config = dict(
    activation='swiglu',
    moe_layers=[2, 3, 4, 5, 6, 7, 8, 9, 10, 11, 12, 13],
    lr_router=0.00206,
    norm='rmsnorm',
    rope_fraction=1.0,
    attn_scale=0.177,
    lr_mult_down=0.7,
    final_lr_fraction=0.1,
    seq_len=1024,
    dataset='wikipedia_en',
)
Below are experts of layer 11 (counted from 0) of a mixture-of-experts language model. Rows are named router (the router's row for the expert), gate (a neuron's input weights, with its number), up (a neuron's input weights, with its number), down (a neuron's output weights, with its number) and show model dimensions 32-63. Each number is 500 + 40 x the weight over its row's rms, rounded and kept within 0 to 999. Numbers have three digits each.
After each expert's rows: a language model's description of what the expert responds to; "comes after" lists some tokens at least twice as common just before its tokens as in all text. This comes from a sample of Wikipedia text that the model never trained on. Tokens count by the router's weight.

# expert 48
router:554505456501470512511445418516551495498444528464551519531499527556473551536502520573488452570558
gate0:574419465542494474518413434524469520519552447460495521532582537524470525474573513527467571532485
up0:470399447499513486501430527529457488538552525461484471444423489465520435511460484443508522432514
down0:467579442541487513495468473493490511501442519487545518519480537482528557458477466542493411604529
gate1:430472508511575488500515458571507517491478515491474432503593509508474520530449472549539559461494
up1:509477520430535529529519470534523530500494550522457495510538501558492531421434490540471480515523
down1:446389505561548489540432480517472524511530493449483506528545500529482472500542577403509529505430
gate2:459561469531465414509463477469559454491505506502532500536499416498600509513501490480514470564436
up2:513616416543475463528552485487525420575538488540539548467536509540489520473482472465497482569466
down2:538458499502473522521501522460552526486434523479512531514410514476466520487503431505496456548519
gate3:486473483438501510494507429482547535543466531475439509542570511512463550482451518505501506479528
up3:506523519496458445480454499586484486515533441514583496539569460452485465558491554434552490506517
down3:473538536471491502516529481502526472496550474494490531502494488505510585499503451470497529570495
It responds to: Non-Latin scripts, citation digits
comes after: " (", " ", "19", "20", "–", "^{"

# expert 23
router:501454479489478538502468493503482480504590553538426467469520503512470617465458551511515511535486
gate0:492449507511495479497468486526498495510569516523494519528514530471482550549529497555494469506515
up0:478503558474509580462448516459532512540454527521495517481562545539440417509563469471468516528508
down0:504573488519570456492478463474500563480518492496463512530483460465522543468507486529480504485469
gate1:493476545571476569509467449572481520451465463449552532591464478499439485464470578586495418455470
up1:591469434487524566478490522460442387497508543485495431496446484483475493526475523476598545577465
down1:489567507524495454434498529531535503410477426460474557538537540568501440455526442480489496509489
gate2:513493494506510455479496468513612486486521521428456515487470559484534517529440616573496522503499
up2:478460527478516496494520478470445476485495514557537453464478492474494460508456566558597504539510
down2:400532525612518510507494543454508531517512536530515519471506470451486484469541474431476483476514
gate3:525508469462487525511480442502539461465469540576434472442529476534496533549532506458566506528561
up3:548460534465533555505449465467485508540491543443488549512445538462529478445514552509479424414467
down3:457471516503519478438458517528488476512390507479492484539515548469533477478506482524538552468551
It responds to: Copula and adverbs
comes after: " |", " is", " are", " It", " which", " it"

# expert 62
router:542470466510498505491424473561491505539416516514453506504462539553421523513475546499540511536482
gate0:522474489504515458451498518497510465530474501490424504513481525508505511469533468514473522519442
up0:503556492444503476545534585520515536559510509507432482537510497484471521491552491547505473477433
down0:521443523584561514506544530543387464644476536538492431489501553521472493486564484505493503431524
gate1:536452479473532544444493494536458382501524548499572512510502470553469514507448491484501499479427
up1:442496535446468413465413452554534499510473474545497520542436489535516574502511494528458480487518
down1:462455494484470430542559492573483518480465505503489583499498549485546477470577542490508537467489
gate2:437457508505503500506498517554475451506531445466468507587464458494449549444516516467555586508472
up2:435539513428492491564516478489588503518510490557459463489480566440445396512497417486525471489557
down2:524490583490395584485551433527475443463573526492484462470429470424513495462491559468450503495481
gate3:494468473517445468442489459523448462481465477509523514553499453482457540489464523498542490509439
up3:491549497488495494485507477511544488536542478523511531515479556526460490478538548508439534516511
down3:521445501517468514469466430523528504469432564532553480494542515495481522501483455523495420529566
It responds to: National and international adjectives
comes after: " the", " United", "'s", " during", "In", ".S"

# expert 27
router:508566478427476484551493382509568465517527542475475508494543541542464539465451546548548451579541
gate14:516498526507482477437463492493510481543521494502452468524524537550504499465554547466514509490536
up14:549550461541526522424493429535471512517502537493556483467537459509530477507543523484495451522492
down14:510466559400558554437501521515442501460450474553492473495518467447520537549432550526535485515493
gate15:499532534525507521569535475432517534580526476500533544468491473490584561470478496527506549426494
up15:484486507493493462492489442466499514480447515543498487506502516473512477528491476491506483509479
down15:483410495508496439457501482474456523586526465493437448506504520516530518544518480537456475519434
gate16:455527495533501447535510466516509466494486586475544480497568514442452538443465529495556469480574
up16:518477432449478527506481460501475526479504461508498508491454433561436494549518460486530450414446
down16:478491455444494454441540542452506496489509470523472462534469480488542527525453484534560590463486
gate17:495582480430542509502524469457496516494589589524453471478500505502621458475492513564495471435518
up17:478521511539527522542515484569500551507471563513503499434542528517490543448512515512517534570507
down17:463532521511520524531480501508501476480485431514514466532464536517590509527515466469502515410410
It responds to: Foreign name openings
comes after: " |", ":", "-", " by", " K", " ITA"

# expert 22
router:517473489462473554482500431540596505439478558549471516518515511491505516514496562494465524539533
gate0:444471426455543566516558448541558465461467574479535530461490549512496533463470596458480497494510
up0:493442494435544509519488498489550538531506532500501595513449542460543514441462597504509536509489
down0:576458517533529426510539446490493516557462490538480525492463489439472545466442544555551480540439
gate1:426529572480533525436493493542530498457496512427503466517478524535500524515527428471505500419496
up1:410461518513499454450485492480415487455530506405459469519488462521514528474524406450542521417459
down1:515443510514485523508545567444476531551471546557527490516443457489538536488505426448531489516538
gate2:506529400513612456530536456504486509483525517582500493530503519578492477559477533468518379462493
up2:438455395513487496504432497450501420520416533498502518558480480477516514407515536544451500558466
down2:517551498533484549561449502555483443482414496541531523464516569464513487502464587489552532547467
gate3:568536510484487551530497459610525508453485433510504571441470523479517520477442480463569512498552
up3:529462462553506519530559513429485460544438493489445545505553450503555453513507483482464460478442
down3:499539452473527465511490465547468541560566542476560513469434532526519518495474551432526530479396
It responds to: Table row ends
comes after: " ", " |\n", "0", "%", " JPL", "2"

# expert 54
router:495498520452541518513480466482585453517511513554428506500479482477500503506476569523495501543513
gate0:465527488450528429436472481506468487525463550526378551512486507522480548555478518483501532511545
up0:590512537587509550493551488523463474478503522544490482513490502493490508539508526528491522467481
down0:548479516474490504551581555492481482491505558453546553516498499545511483530484486479469555475513
gate1:473504454505441506492430490489523546464602510428523534475508558502559499560475501467565485549492
up1:545523478514441532577570502559583493540461407555418455549495530503513536518504501480497570471483
down1:441431443452501508528478536475471471529498438483399515523435414492564469460537517504489541463460
gate2:518520490495459555492515500533545461496464521542470579468518527513479540505519544548502508480545
up2:447428517513556541535506505533476587455536525510522484526509440539526538556499413543526451548479
down2:531465539506532567518556604481560477546477481468534538493442509490430509503499575490443433441538
gate3:526438534452455512511477503508523557518486443477519488484512463534507451548453461562497518459462
up3:486521492525574485474552525429515619479532485512469532528559579461551487539524472483497536524432
down3:497508496519529505500524546470477492498518541480553466473504450451480559519426493514504442552493
It responds to: Table headers, list dashes
comes after: "\n", ")\n", " |\n", ";\n", "===\n\n", ".\n"

# expert 29
router:549530460455459514507461438518577531548459549514484556480495589584502545449442488537474501492547
gate0:490522508457538433520562490507543467547479456419475520515471566544518456483509535455509527460518
up0:519570508579445518492460492530563503475499482520478506516480507460402469487547565466492506482568
down0:507563502491566496516485538536484526510544478476573453392484555521478492489503504565435442497539
gate1:520565492484516501550486497440583415588494487531485555523537572533513479432486462484537476520532
up1:514464504469465508479518531446524515505458470526489554476521558519552515494511552523507431487466
down1:525599500436487535499568513470469481454513517529520556504530528443495451459438493449483603503485
gate2:411534489519529505503464492529522463450548513515501476524439509467441455414479555524533451486448
up2:507532506479452456515487495520494519521454462476437488539565418514483479498499499533453476546542
down2:521564523458481443522532464539449496460474518496561491455477471559476493547451531470479507445556
gate3:524472484503502508563491431492547491541519466493467504520453502546466537405450521483470485478458
up3:395540546532487500462459517481539524427513512505583566469557499517446500597509541535462506555405
down3:563527553562517534507502536505481504485539554468464555493514568504530576452515501509473457466497
It responds to: Symbols in notation
comes after: "|", " |", " (", ";", "3", " \""

# expert 16
router:520510449460505529533505438527569542519446535540481504476515555623490516502453498520478518495499
gate0:532517480509492485576462390519492462492487473547415554575474509508418469451487555498545515479481
up0:480483503536539482521538490484562504483515538470498457452586530525563433479429409522543490463479
down0:482543533492537429467468533446458462474484454460553475480516511505542517481487539551483566527517
gate1:480570485493514453519519496508535515482475563539512568502536527503496542457460494471468483551567
up1:556515542475486532537419495510504500438589424499499457448547518501484485478487511498499497434452
down1:415548455457508528521564560422546463531523503484528600498487542477471531452485395511544519507479
gate2:620528490485505445554577459477551538492508514457455504475487476458483501494454437522468452447464
up2:429499511515468487479491516484470430507458501503518502481501515515471522487489525489441551520519
down2:541495469437526541475507524490423399523478565488577500441512405491584519453453465549552514565516
gate3:485503446558514521520480471486493467443525584476497430500514532505475505496390510535481409550510
up3:472447515471539449496533467494493482544554502459520493501511552491485509465538559539479551476455
down3:545472537506486478433480515554544459491458507523526533577433482494551407550467524387485469528594
It responds to: Table cells, odd fragments
comes after: ".", " |", " ", "0", " +", "1"

# expert 63
router:561564483448513498502489457526546506505540529487500470581481585498495524533474519557527418538481
gate14:494535518523436455510490444509516459530549573447549569499478551520487532517437513477554463425492
up14:422497491474512580472514589475439548468409475515505493581447454462500433488515546508491544518501
down14:484512521525480528553536497469501488550518528513512530527504552546453509510542458544459465500513
gate15:530521458467580480430517474547526459521495543551488447475403506498562551459452553509530551470475
up15:489560533513462494426469421515428495456439492495530524523530504532481396538466481522514485427519
down15:459508450530476448528546560475508485574457500488402527497548517541415442466473500552454490526503
gate16:436488555521505556566492459518520524547486595545499500507457474485441532428507570544513469525429
up16:458482498508546507489519504471503532504507550532549472519500493506518515470384575582493492437482
down16:469471461430426486528605550463509529488484510499536559512433466531501447511544504533488529439558
gate17:466518517489514544445577468514492451531509486459463505464468508481603527517451498507454496455462
up17:509406519539510510557470528484433478515485516475515520558488502505471468456567531471473536521481
down17:548539458493491471501464523465541451504550584490519524532456567491463482493455491513515552526502
It responds to: Nouns after articles
comes after: " the", " a", " in", " an", " was", " his"

# expert 37
router:562536492504529554573476418529553522451487509471465495511471526585449488506510547514566495536514
gate0:501519463484533475550513499471549509437523523449512517554532469475531571525490583564524482479526
up0:507434493535460527554507488502512463427451585497524433520545537517496419501502500505510511434530
down0:576433509525452551512480508598520508519436459487531460479468503499505515498541557512490512510526
gate1:500520559460602480468479450533540539454516507506479513512463509490523468505451548543514502521545
up1:502464522424467510521509485442464546421467567489495540451504481525489543499471505420528512465515
down1:598481563552512466486477495540418588597552527539510528489522476485434491538516505576491482446456
gate2:482478566490532485486504489525467505549537520518465492519487497516501470514432514526535511492567
up2:507507543459512538446484518503503572507434468501527526476458486510490531526518479528528491565510
down2:476464526517497481474505530526457555519470498447476487525428474523502434578585518433480442484500
gate3:499550504486517453464451443468464571504471497466530502513560533564522528563526476486538541451493
up3:533550573485510503467551496520484556450446535478508503525466494499428507546562529492539531523501
down3:497449515538457490452443557464454521502501532553452413423474576491456570470511523505503525526491
It responds to: Final digits of long numbers
comes after: "19", "20", "18", "17", "16", "15"

# expert 2
router:536548462480454509485453450572492528544459480508433563525466549510403518508537524534526489564480
gate0:489497501545516484495463481463486431559502467506538419520525509494489534454490518532497532455513
up0:487461528507530495499544491473565527411476495461484523545478501502547525559508501510440583541491
down0:494521459454475498469484536509469512574530444552540555538478551491619579490557512454517506526471
gate1:478546463443438490519482507504520502476528449396453502519535528471490508532545519491524506543507
up1:511608443525508441502459503510480496541505474408517495550514445522523488549494486471469506520497
down1:486467515424499515427528495503488495403509503484588461481514427484497559576492469500507491529527
gate2:542500445504522515498554478475477421505510549550531471495472539525484417484495503557482515454457
up2:453501507499476531565452483538506536454553523519517537495534469516453536508455452475480449477506
down2:465590567437419516510496497511520474561459500498502570456491542511632527466497451484539511482542
gate3:557411529478431539476562465545496485497528452449511471489470529547517583443512559477512547510514
up3:490470539499531481531477463476520562458500513507492465432550412523505525471503479514474418545510
down3:482520483526434489473467594495541455480499511517498490456428483575522435491538585484459542535524
It responds to: Place-name first words
comes after: " New", ",", " the", " in", " |", " of"

# expert 57
router:521475466523542559474468445507503481467405573539453573504512557554514574517447558544442444502490
gate0:501510507484489534492555507485519469562482510530522522578538539482516557441513461581486479553537
up0:466540552502529533473496503585482578509494517478479542482457530487548501559527531554509527428512
down0:555412485518520503430492552481533510502478517554478511601490472486489512477461469522494506520565
gate1:522489529483462560479505430546568534556509512506428521538532547480498509451478435492528546406461
up1:463492553475471531547477476454518507537576455524487531452544485507484451544531496517531588538478
down1:556518481554516548601439488498542473504434561464512467531488521452526495500534481423487500473533
gate2:538392493446513515445492423510540539530474520520446493523477457528532485547513490483486414420506
up2:493476464455485496483552503543513547494560473484594470507561501513498523511514452566506527498474
down2:467457447530485446540404433476501532454486493486464537476471552481525494528487466467523470476505
gate3:545474446490438498571528563457484509471448549516497475516524539495534502404519564540453436479541
up3:518505485495585504450492430527447504533485434517481462552404443537511487551550496516504518465488
down3:469503526579485445489504452553592547485556444531542503538453559481454547460474480462462462504502
It responds to: Capital T and initials
comes after: " |", " (", ";", " \"", " a", "=="

# expert 26
router:486559445466464525501452457572494527464457548461418484529444526598496528483451558598488438501525
gate0:527494478480572507504532437454454434424395484476577453515402467531496508502548556451485528521474
up0:526559464441414522507475541463471465468467497531484490447502489464543483448481430479537480448474
down0:474500455503421611554515501505421491556532463496498514498429482588466513435453516502431456498491
gate1:547520469489543510524483482589490507508565514470477500507501509483555399551507493554461483514475
up1:482477484486480477524474528538511581538458506557502526538441504489481490522515477592462509518516
down1:546523486535499529441500490429493541514434479582495457473465508563546546481562498555495427491513
gate2:489515514574495479515549403514501470416448490513584472518486503515592576499517520559522524510515
up2:517537438473491436480514526531516506463464506523453499517496491570500470478465512518458511565523
down2:508467518543582556522545523398551491483492516471471468469469465465536555456539619542476502493524
gate3:462474474530455495535498483476482429476521471501576522516472536494541488484523468474459530509471
up3:430513460454516516483437489449576466458547461482529527458480496556495479439471439496430506516416
down3:543508489530507553501480504511464508513526489461439506501473536507567518541538456400564470495536
It responds to: Sentence subject words
comes after: " The", ".", " the", ",", "The", " This"

# expert 52
router:508546479468489465548467409510512500537476462521447527487488515531448565495414542555526514568470
gate14:442520580496477541501447446448517558490496433467480583455442569482431513508430509527557496542505
up14:503520594569452512534392548503422464520487417506478545508441610523459489470476464540409549472514
down14:476521441483540554479486510546548562539393474501480485506537462477457582534528492498583511451487
gate15:523477446469522513555513428502504480506502453496457481485455528528490474502420463491592473452434
up15:457567515504491485537533516571521537540402481405473533469470504489440474413506513512529505482495
down15:526599510507482467485438517533476511574505427463579537515508561468508534537589486501488533454460
gate16:457492461541501377510513482514524422543530489449431480472471470477474471432497504553573503489431
up16:483555473530451513479485487471532477534532499475474467508503516548475514475512501479485497567459
down16:515396502522451556514494575514507578497465507472492544530449454560534488432481543493601498485501
gate17:482547528534554534470491436542585517502545503477510509412527541458494476433453491441496529493582
up17:473499457538464534491563485539548510519467541493498496520475513515541566484486495503545507454527
down17:583606458469534463567462503548498446489472454489491497560532559536453449493504575554489534532540
It responds to: Simple English name words
comes after: " the", " of", ":", "-", "|", " and"

# expert 14
router:542506490512494503550438478523528476469475492459453516486500562512457517568430506515462469566524
gate14:474514493494549504475413552561596472441475462513431483507498467542454504478482479497480525494501
up14:488463510550588547526479617499519498461538434456492559492523477471492534502502463483495484583559
down14:521539493511475464432428535466473445501525525548483499495581515478455402527511556488486533538567
gate15:467554475527403420415451488542486472512536498433587517533458481533491502477500487434539410500452
up15:494496496481479553549528438465481513468466537537515491478507434522453495427429479465477549523507
down15:509488467526481446417559565449572505531474521559461586533538482410483502541506501551424457496576
gate16:528538485530525577501518481503534496459497508504499518514580511493443522466516496471442459489524
up16:517517502522515441580525523468518505549511464535511512589434522468509592538500461471418532514492
down16:547502548493587523525531601434514458536483489519538476453524573522521458435538495455450497476556
gate17:552502483540509575508429479497579456461477515496472551500541552530557435537495390505497444485489
up17:527491468462453463543481465480572544415549456532553490475577509518510503500521443546507526490480
down17:553532472508477571500496543486450539500500426604531499441602462460559494499560515490545472465476
It responds to: Media genre and credit words
comes after: " |", ":", ";", "-", " –", "|"

# expert 51
router:527501452527492531513488468491570506457503501508490501510476520555446544486498551537534460558495
gate0:465477562471563464489478410504553556469484550474485521497484452570535474461521471483545462550473
up0:492450495501550492458518548530537610599525523506517500479556526415522499464470475521420496565505
down0:486539504524438499539465584472480456481500508508579508487429424469522440568519463528501476566516
gate1:461467450497426489483462460501555483590497483571477548483528533534406548492520564519442475501486
up1:535447476481505489436431450543584546534515530513473500478446503481452506494524515515476521570475
down1:515498462423515452520479461509495481457575506520577524479489541445530481514426455489429489437479
gate2:481544438409471528481516468530467531445554507514437530447440538539497519445488603466455560513534
up2:599509493533525497502454497543469489459561503462529507494467477494419497480529560517528487585491
down2:520480481491473480509553409498459519503561517474515452517451483576523463508485431518506601506477
gate3:487441518501538510513494427563480577497507509484533489549446483504480506469461512503509466516517
up3:488502521522443525452451457555536532538503528438521488509529454455510483484587478509472549510507
down3:572533418449491484569559499470526561529538451495453488595537481478497516532528455518538470434520
It responds to: Table cell separators
comes after: "0", "1", "2", "%", "3", " —"

# expert 10
router:567550419464533504536472441588538505424473539515497541527418523534453488522490561560525514530544
gate0:519528456536402543494527563513513485511445528513489492562579501481358481466523561466513468525459
up0:501506512451496607503463459495485516498465417481530515506503462482566549522545542516512591451498
down0:476443522453510470477463571460495474504459534536546480461496520433450572452481591501423440513450
gate1:492503450485546543531423548527562442554458583524499505462407535477469534538498559479459502492565
up1:515585473473539482460525507461490504539523497450488524422465471514584525555526494487430513516537
down1:472489488510497491553546507466504535528490432492615531516456552539483461548533500491549525525474
gate2:567529550455508530500496526556554536520546456503485590494495498484443451486527502558550530505508
up2:509518548430504490448506487501488540478509580437572484534541493515573471495438485490505547485503
down2:551545521451446481494503511467518502497513519545459551560542514553449567443481540499504416582473
gate3:477521444479463481482501434497517471442477541543463529544433499517495504537462475468488500473456
up3:515524499544528474559429435505464470536477523472494614477520473521492444506440485507504410503505
down3:515397543483483516546521535546504478447473481548534470505498517500458536579478472528479462508549
It responds to: Year and date digits
comes after: "20", "19", " ", "18", "–", "17"

# expert 45
router:488525513531455441515439444523476464438547562504468491551495543532477556499398535505458418494540
gate0:459478447522500466577465447523476480534536450563475558527505509482496526540542504524560503507474
up0:503482526444541528459500491444545470584502607510548506519499509508482527556470453569442531451490
down0:478481472481434528495503546517555564477551492493519497500492539452579547477457469532579462529514
gate1:442454472510463534518473442597509481482501501494454541550511507494505435533457544557513495498513
up1:499502511540456480547547472384511496566464468466502516436530468437573551420556524505468493471463
down1:499515476506485484533538451558555511568428469494439504528507478528528573482527533502444556531527
gate2:502587433490502511493507506522481487486470523460473472529492534446438494473479498509418401460489
up2:523467491506463531510465466577387530511466473498504479576487539524514493469466499455441459475467
down2:554514474505503532516577480438530498519544462500590517417540545492466479459521473485458504553483
gate3:418471526492473510539578355493450383522489538536459552503560553483541467572535518506504489503494
up3:394456494563549513566544489559567487476529502532499489558471530435522486484458524450415532505517
down3:450458577467553521446497482495534530550455545485471561501498506511469517454516490522499485526544
It responds to: Short noun stems
comes after: " a", " the", " The", "'s", " first", " his"